Below are experts of layer 5 (counted from 0) of a mixture-of-experts language model. Rows are named router (the router's row for the expert), gate (a neuron's input weights, with its number), up (a neuron's input weights, with its number) and show model dimensions 0-255. Each number is 128 + 32 x the weight over its row's rms, rounded and kept within 0 to 255. Numbers have three digits each.
After each expert's rows: a language model's description of what the expert responds to; "comes after" lists some tokens at least twice as common just before its tokens as in all text. This comes from a sample of Wikipedia text that the model never trained on. Tokens count by the router's weight.

# expert 44
router:099094132162127158117082117126134250128187121125077143147128081156194078138091194152110135130168144133161138095159096146165148134129187055106126094080187111138103172183100075170174177143148098111150126083190095096101101125126106095148104156140177108071127174141138166153160166107137113102150121169148129067139180132160096100119152125131143132108165127098079116165175120109101154135143109084097163057121129152139148150098107136188115128144152194122141127178111125119140204092097101152106125164126164146130125149163109116154131119213088162162135126144103191113161137107120100081163116114129089138114168175134112134102129080109129130111115176113108112210095105167080125105132106174144132087127131118126152160122086146255136159106186125095102147109127111160129130128148115
gate0:079075128097162146082119059114187178154174101160170128149088156153114139154140099118165134185156175113148200142092121111102143087082142093144137109124135147145138163124154112136170109132194106129099149080145115115148123105105108157145188156097140067136038064174112083093225105168113078086152112119170104142110156108159163109137125069082178155130139139089156150115107139118140136084112100091149137155143130118144131153076161156162149115070125134069117122140091122141110116089153127149139090144148179166154122187162162110106155084102099096101120136108167116094121130181087164092143230131104086128101162118144112158074155038159131140142147177187095098143080187087121128081101089134061143154146084171113133134124164129130168101073162134149159125144144101135148123144152126
up0:115156089096155105150083096124139217169151072132140123140150068214166138114083098167159115113157185114125186109162148147154083110109216113172144122109110160094135099123126095126097128124126092125080117151211159093084111137073185157181096166113101162119139134146108089135182120146132134117129030135092069146112160143155158090180138106108159086162166117096118129133172098154116129097123125103121131116172136163099116146061095133123181137094120131126189152159067062140120128157163082134142105133067095138163095144123143125077113109143132168169121187092119145124131178208124101080149132135114100156098072114150123170059116091149141139127088166147130107150113149063109108170109138129103107199085100101085122153117189156155138131109125147114138166143124140111108088121141054
Digits in lists, tables. Digits inside numbers in tables, scores, minute marks and dates, like 16' goals or 2014, plus odd name pieces after initials.
comes after: "1", "0", "2", "9", "–", "3"

# expert 62
router:158120116112087103090039120091148184152187136132139107147078100147156100157116133177158136067153108113135148156146170113106129060107184116133144174022154150134140137189108117088050144132163130119142156107061131151127117153037096129163106100154191147041174110145129065075130117117159103116113099153148091157065179151144062156092136110158095149156172126171115071142134113120117130140092092132142118142150113172147123129099172097136091144140116113121121143138102038152113148110144106152139195148132169148136156153111111078151140173177157159145116164159123183093190130129131111125142138101132108157101111119134155083148156014127145141124095174092134138136154112133036107124162137138177114174128128111158118141149115113126098129177159169156134170084117109152125098111105106
gate2:082078124085111129095057183152159113122160119142149134108134109109125163111148078140111193084108078196174112140132177159168159102124137132140189096084137106142111105105097160172125107134152122130084126144126151123161203100122124112128119084163130173100111146139119157072124076099121111131151094199155166101101169144146097136078120080113107113180125095087117116104114169071176070195144099149104029134069152152129175138102199044112130137143112157134124125167139086149092130105177121151109107144147178143161079168113096159133182132162136142070134163062088109145155129131105151090191098136127106045123138145076122176099116067153119147103098185120122128139114108097152139126139087108185135135150101103075155109119156061163127131162172127146086116103080126140140120104149078
up2:142178154128176085106116172058085098133122081129130091122104059167095136180124168162119128114100085196131138156151163093113128104140166104116096153115120083112136082127089099145041145151161143068077182102103242169129153141120154143158093175216114142103100107118079113085116099063136147127134112138149167106130081174107110122105090099198102142136105144117093094143079160139154116137135095119109092117168149054159129076159153101116132187143104139122149134148141182155089130128091147183070159187114118168133154187170139183163143149086076127156118121144103145133165162139085151104157112138105119135126150155110124165121117137081145144086151122111125124084184113099135134128155122161092103174149109091096108151107103065170134127142049103129110151085191116103119073094121104
Capital letters of names. Single capital letters or capital pieces starting foreign personal and place names, often Japanese, Korean, Arabic, such as I, S, Kamp, Che.
comes after: " |", "-", " \"", ":", " (", ";"

# expert 33
router:171114137097141127140154085096166150094099094145081077121138148150155170083196113100103132135140157095120036149105138147129120157123102097086200078164088095149120092132109076085111103115073194152099104124102209166118112164154156137107118161132125136127110111079108092122181134151189090092166146124136143122176101096149138128112065130098126114119149106179162230135129118108137155164067146160129162150130123071191149124178156148120093104118103126087087136132165130080155164137105143168091174080110106034120075108127117114133119139114127125160112150113169077158176090126113135156144162157158168141114122125054194124166111119123175155083147116177148083125160106147153178159153064103106150148133141166098099115138194133101119175177127111083130125191067170131114120133111155
gate0:157119163103138142133104183098107088154117112164099175122095126119105093074116067149113088149063055136096178115152123114101147113130122140083162135214132115102111139139087079119109079088117108141173107144167188098104094109115104133069090147170154168087079096134138108128104042123115178148121095111105098074141128151158147107078137102142087121126105169160130077177205138184103114111095137162149140144159088084136154124144111158140140145141093145153205118165149117164102077107114151169145136184124073152070074133144102159109092122061136071090104134090116137095121158119170107092152107170165084156140181120104136153112060099081100141107143158130130082137178152167093151105101101149125173121118176157124124119168131121154096120162109115132135078185172060129077171067088095
up0:099117134180159190135147175150143193142159077139151123197143145141162061103108183140132161094119171123116095175102142146171064135178155096179168126146128095087111085085118068146102109140149075133086125134138091142098117144080139121096169139073153134126137153114126085138103131117143115096054121170134130190112121147106151192096100153153163185115128155109169143188087129137105056118076170121104118172116105103158165150126143117105134109114150165142107162150142136099085115091161084089117129123101131191120134113174125134161100167229147096158132123148133131169111091063067168060181143067197150126132156142093145135152136114153106119117165125132178134172131165097123082144097135167139115124115081181096147146182122141092218167117103160131100190159147126088164097141128136
Generic head nouns. Common nouns after the, a or his naming things or periods, such as film, season, album, team, time, term, series.
comes after: " the", " a", " his", "'s", " The", " this"

# expert 52
router:122143199148125070132073135160105163167095137083108128143120067087124153156154140102100129133128140109119126089190113112176171156066124104057156142120142051179069195072144198124120175061134108184110106123083149077123129130128180117119121143188110129131173122068119122198170139094116184168122153051137096128078129146164120151135161122108131094118161108172105171110155121111102104156144099143132147095115124149117122217100107061155144089102098069161156189138126160116190164179141141107100154134122081165130075145155123084136099111121099120167126130159106131109168136108072107108181148180098120124106102152126160121144133041120110092161111132135124060144145108118154131116127125155082118115119165112120138164163092148135099174149133065075133103177107167152184125115152160
gate0:090168142135198108086111118115135106169090135071134102133103011134141192144139101160093077130103125127084091133105088095156099135171122152091132106116128133153146165153133158110098129098102114095066116185072063076105130072140126083060123133168115199074154104127115175158099170123126096087108101118087139100101113155114102073086161137098112130125135065161188152148126085125139122197153138139143147181130157104157173109080158094159168109135147122130120126139133166119158160149136142150115115070137146175177147180092124145095151098092113073185145075145117114097112151155070150072104085104133105086099107124108172123123098122133145096086110160178121130116138149104087120089081152187113135122178134127114126158153093187149131179142083125157096112155170205089183079082140149
up0:143123124164111170087124129089129183094115104054070138122139114153101121141204131155105114100107164131104112123062165118144136132128153140122082062131140146131105145118148102110107163147114123052069114099127052128134152086184116094121102111160127126141096120116100145081143158149163154157175133106048151092074148131116105071119115143069152096158128070136186148181140137056154139184066141156076141178142103176161163109152122129160108111108069182162134090081123134132097122082120086147167158095071149077135123150185117133113094102125103164146135146132169139137145177118132109089122101159099093191105086143103114093165131101109150102096097165132115146080097105094135160130117085099145160075188134169154089102121126139120120120125140186221091082125155093141211106126134052
Digits inside numbers. Inner digits of years, ISBNs and counts following other digits, e.g. 1-9-95, 2-0-11, 9-7-8; also has, Foundation.
comes after: "1", "2", "9", "0", "8", "3"

# expert 28
router:131146155124130156117035112086153068109113173121111138115120155083136124141080086116152069131118126176112195148134081154173201156148132092161091112142205104125172154069107153108101069119127065156134120162189143128174158050130154120120144108131175131150101148111135152211153177124138158139118062099141088121145165126153133195147217119168072083129088128112159116090143091146122146112093119140148180166105117096091156137122085104113176120137112067048098107096099120104115097161133125122159129185130149157119136126122120125134162149093192126145135105118098111139095079083083095100105135067158131105149160086145129101152146124103108163145120119210163130083150105107115134129167179138089090144139044166107106160106116106104084108135115175179176108173134136136150078129159146
gate0:186079068081167070102069097120107126101128082190125087157157117113100131145143077107074137141155087079098160135178174136151102138121180141113158154132133122113094147069103097078120090159090139123093170116086168150203083137111110181111109119143132153029147124115168123180107107126206120151137066165079075113139119122108134079108140150119077081164151101078147103094122077144095100141139109090141188125104139089151120130188128177110105122116137116124160084119204091077199122080095152132146109152131176146065153129109115129148184076139164150141121159131113139126176182107075102145141088128176091119143098166085130109132113128078103119170146162157078093138151072102147157105136136157135138133181087177113126074092129113174134109165109146132177124102167113149096136115135107
up0:140148107148098152074166119170156075117193108123071147140099169063147118098142125104106106114130132135180110086112133042133131179117154093081083106097104068177122166165154152112191142101083126142153060135114144146137090095072164067095088168114083151137035141173216158134115124122114165120131117161134114160067124181150124108161117163087076166117100165074117156127155135126158111035163121109099090127092148132132127129068160132155113139153115088094098106083124117057161130166138132140148107138114154087152145131163132151202153128095110153130158088045182107155070095124106116119104099136087179107127140115089152137067139123119137111185121129137082120158144172133135083140107135123133108144064148189137160177131151093163138121128119111093169127134077101142162166129155113
Articles and determiners. Articles and possessive determiners after prepositions in running prose, e.g. the, a, his, its, plus "of" in "Species of".
comes after: " of", " in", " to", ".", " for", " on"

# expert 47
router:094118083136117150104142092145079087170141081095164147121134122137087157173140091177120165107077119125095147113126155190156084105124148152143157182114116167133064134136110110136175093104121107163135130070110185096128122100126120140160147149094154118170083118096127170104122143097120166119127114115101097127151111096152127141126135166130082131083196110185141155116132196168131135161113206156153151098130116183137141051182164153159124147065157048118161081114098134150189111143187120066155079105133087157139166135075135103156118159074118114131125134086160118146123156102166119121108104131184112169096120094136138097068171137113188108156125131137093133117085125100240182123148167114122100147168047138124103187065150134158110126120124156107200096094068146127102064123118097
gate0:118097195091182177184107147148147080115123130171116137221171107159054148129133139162103114076082182089140086094198153119139096155099113140135108113111119147151140093166152097172152092171127129102136155104100130136112167059161136108090189156120159084109143083140159088135127144110105147133150133106115122179127076165128135158147158137133126114142127187127161123101125190170189150145131135159146077143068146163125104099125166113129130135142165088114119100190126117154188176072103096118088114104120131096139121166152166074157079124109091104107153219140112093110144120163125110178114162110160044147136083122106148123077063106174166133141148183151057082121116111102153170096105076159123135142093083073138138158154131114081156151081089175128133121115055159154097113141146103
up0:160089104104122123128101122192151076151149122143120138115113174204116096120145099159138013115190153121141106168104160145128119151127129163127140140102123162124140170180117122141110083173136189091095138129110159055137138094129148170114115130132147137113177119110170144116121090095129136159119147073119119080164138165118190126150153143089194112117126126101133182095120081078152162105112101149137090119127091138126112142112086121160068137164128094086153123137152118080092141141178058080125074177132005145105092060131095076104099115134132091085173148113168115126117121153113115189119146147089110138112146106166106149170158181119095158070054155118121075077118246162140109132104098103096099144159139121154149102063173153158128145121103113084155118158145139123159141154138136
Infobox fields, prepositions. Line-initial dashes before infobox fields like Elevation or Succeeded by, plus prepositions of, for, to and Romance de, la.
comes after: "\n", ")\n", " |\n", ".\n", ";\n", "==\n"

# expert 48
router:134138114109116133139057165124147155110197139083111136157133107142144050112090198174143115091136133194134126135173140143122139090152174114116168134011201120156182123165082065078108162160142097125151122101068119092133098124090071129071123146127140116063171133189091156098155086092132111153168123164120093112079159117141106120157128131072085132135119131136121063108144108133127139139093071138128147109108109238147104144152114122212111159149148123162096137133159066149149139120105149143138155125138108085167125109147057136137169123206133159150107137146139170172176166123136124105127104178126165122121121150125116116146134047148119196114115164103098099189107165114096149169123158150169148130117130124153127113110124102172116054114172125137104176128169092169131102078127096
gate1:143150090090135133149093112138086151114150154090178165094162158125130133117073132097140104069113163066144163111139049083165123128123102082108213150126073103185118153131090076056072134091179119103135119170119119123150072170083086150123104168145151096151114182093131127137110085171138124159095112135127131161089093132163116125171112185109131142155158216183075175122097090196163150104155112131129117113133114092133071132141135139141116136160134136141110130128151123105112133135156112109121072138054120068089107109118162164109110091143094122091077132189145155095123137076100067150140144067132154168123076125123153117142121123128141159110169108099105091127147116103060147138164203211180112103097121117094118084211152142083091133079100132135159142184147124172145155153105146
up1:123172129111103140159151115156149121112128157143106124067055097117120140120108142119184139092147155141132159205110196132090160122085148110043157130118141115189130180170117147153055127107131053137127109110178177089161141182099087079088084131129112095082128160166108124076126103167168173098144139139127104184102104106137141140079124104149102105133171158204099143146091111144155109161139092100168136100168105149113153170113145125125190181090156128109153109137092131115124177103143103168129091118097054096130132129110114107158100095059086136217065122159133162151099156142118105150169124040108164132162154139145128170150157077125146108115147100122175106092136128110144183116137117113181160153120147144176110113180098139148111057159076138188141187115112112174189131155112113
Name-initial capital pieces. Capitalized first pieces of foreign proper names, often in tables or lists, such as Aleks-andr, Sr-ivatsan, Gu-ernsey, Ay-ato.
comes after: " |", ":", "-", " \"", " (", "="

# expert 56
router:138116196143112081126079127130097161143108143100122124132124049074136132168155150113099102141122146137114129082204088149158177124065125113059164171141151068146084173082141172179140159051160141164062072156087178065127122143112173117136119139167115157109183097089115121166173154105085179164086166072161119093093109150138128155094140131100132088095156109146113130107150133114103109136150113163124119109159130143096094201108140106134173063121120093151130132142130180115175172159162156115105164100135088219114058143125118062133112084122151108179147103156150143143151149157062089128201133170163135128131114133137149132153124061095100096165110127137160095162111134128148135133077103164080122108111165120119122160173101157149094130128136053085099105137103175135188136128159158
gate0:130116098178162151145132114095133118150090074095117174211138120124106169121138139119189160112127177098092119168073196105119148139146154146092153142154181135168090100109204159145158147087148138144128084085155113072130086157144132130113146160108139206185119071127119118139141114143129155136094171140155151162153092090104105146079154084165131136101188102163147120081114113118094074118127122197131099197123119118083161144143173082185101104126133129141167157114156097111144080183115125117164138099094094113131115083115142132070120130159129112101144128098007115162099109112052160096100126165116112139139163167138166163168137147165194098125081116107150128120119189092133105102127155125118063090156154161127097113139165112112147171156128186153192177112095161135145099212166103
up0:126155215122096145166129106127160150162065135177188164120125132152180140138134101158165153181137111145121137132123101087125109117162128130139109167130132073129145067127109208139141102132111113164105073201088156120150140075131096110155114139127120109111100062149215062103128138090108120133109148145110115123144098107144200161155115130100150091138144120087094099142119144137154144097091131130194044102115112106172114069113127131120163087122122102073128160133134190155075147148170143076134140116149136189108160191185156111120174101162129119102193144166107105103140089165104080102178074112142153069082133114131114149113098046164143116111142164207088136136126116123151123160135203127101133146170132068097144066127104137059110163091130139164104066109096102122097166126153156
Year and date digits. Inner digits of years and dates, mostly after 1 or 19, as in 1992, 1886, 2026, born dates.
comes after: "1", "2", "9", "0", "8", "3"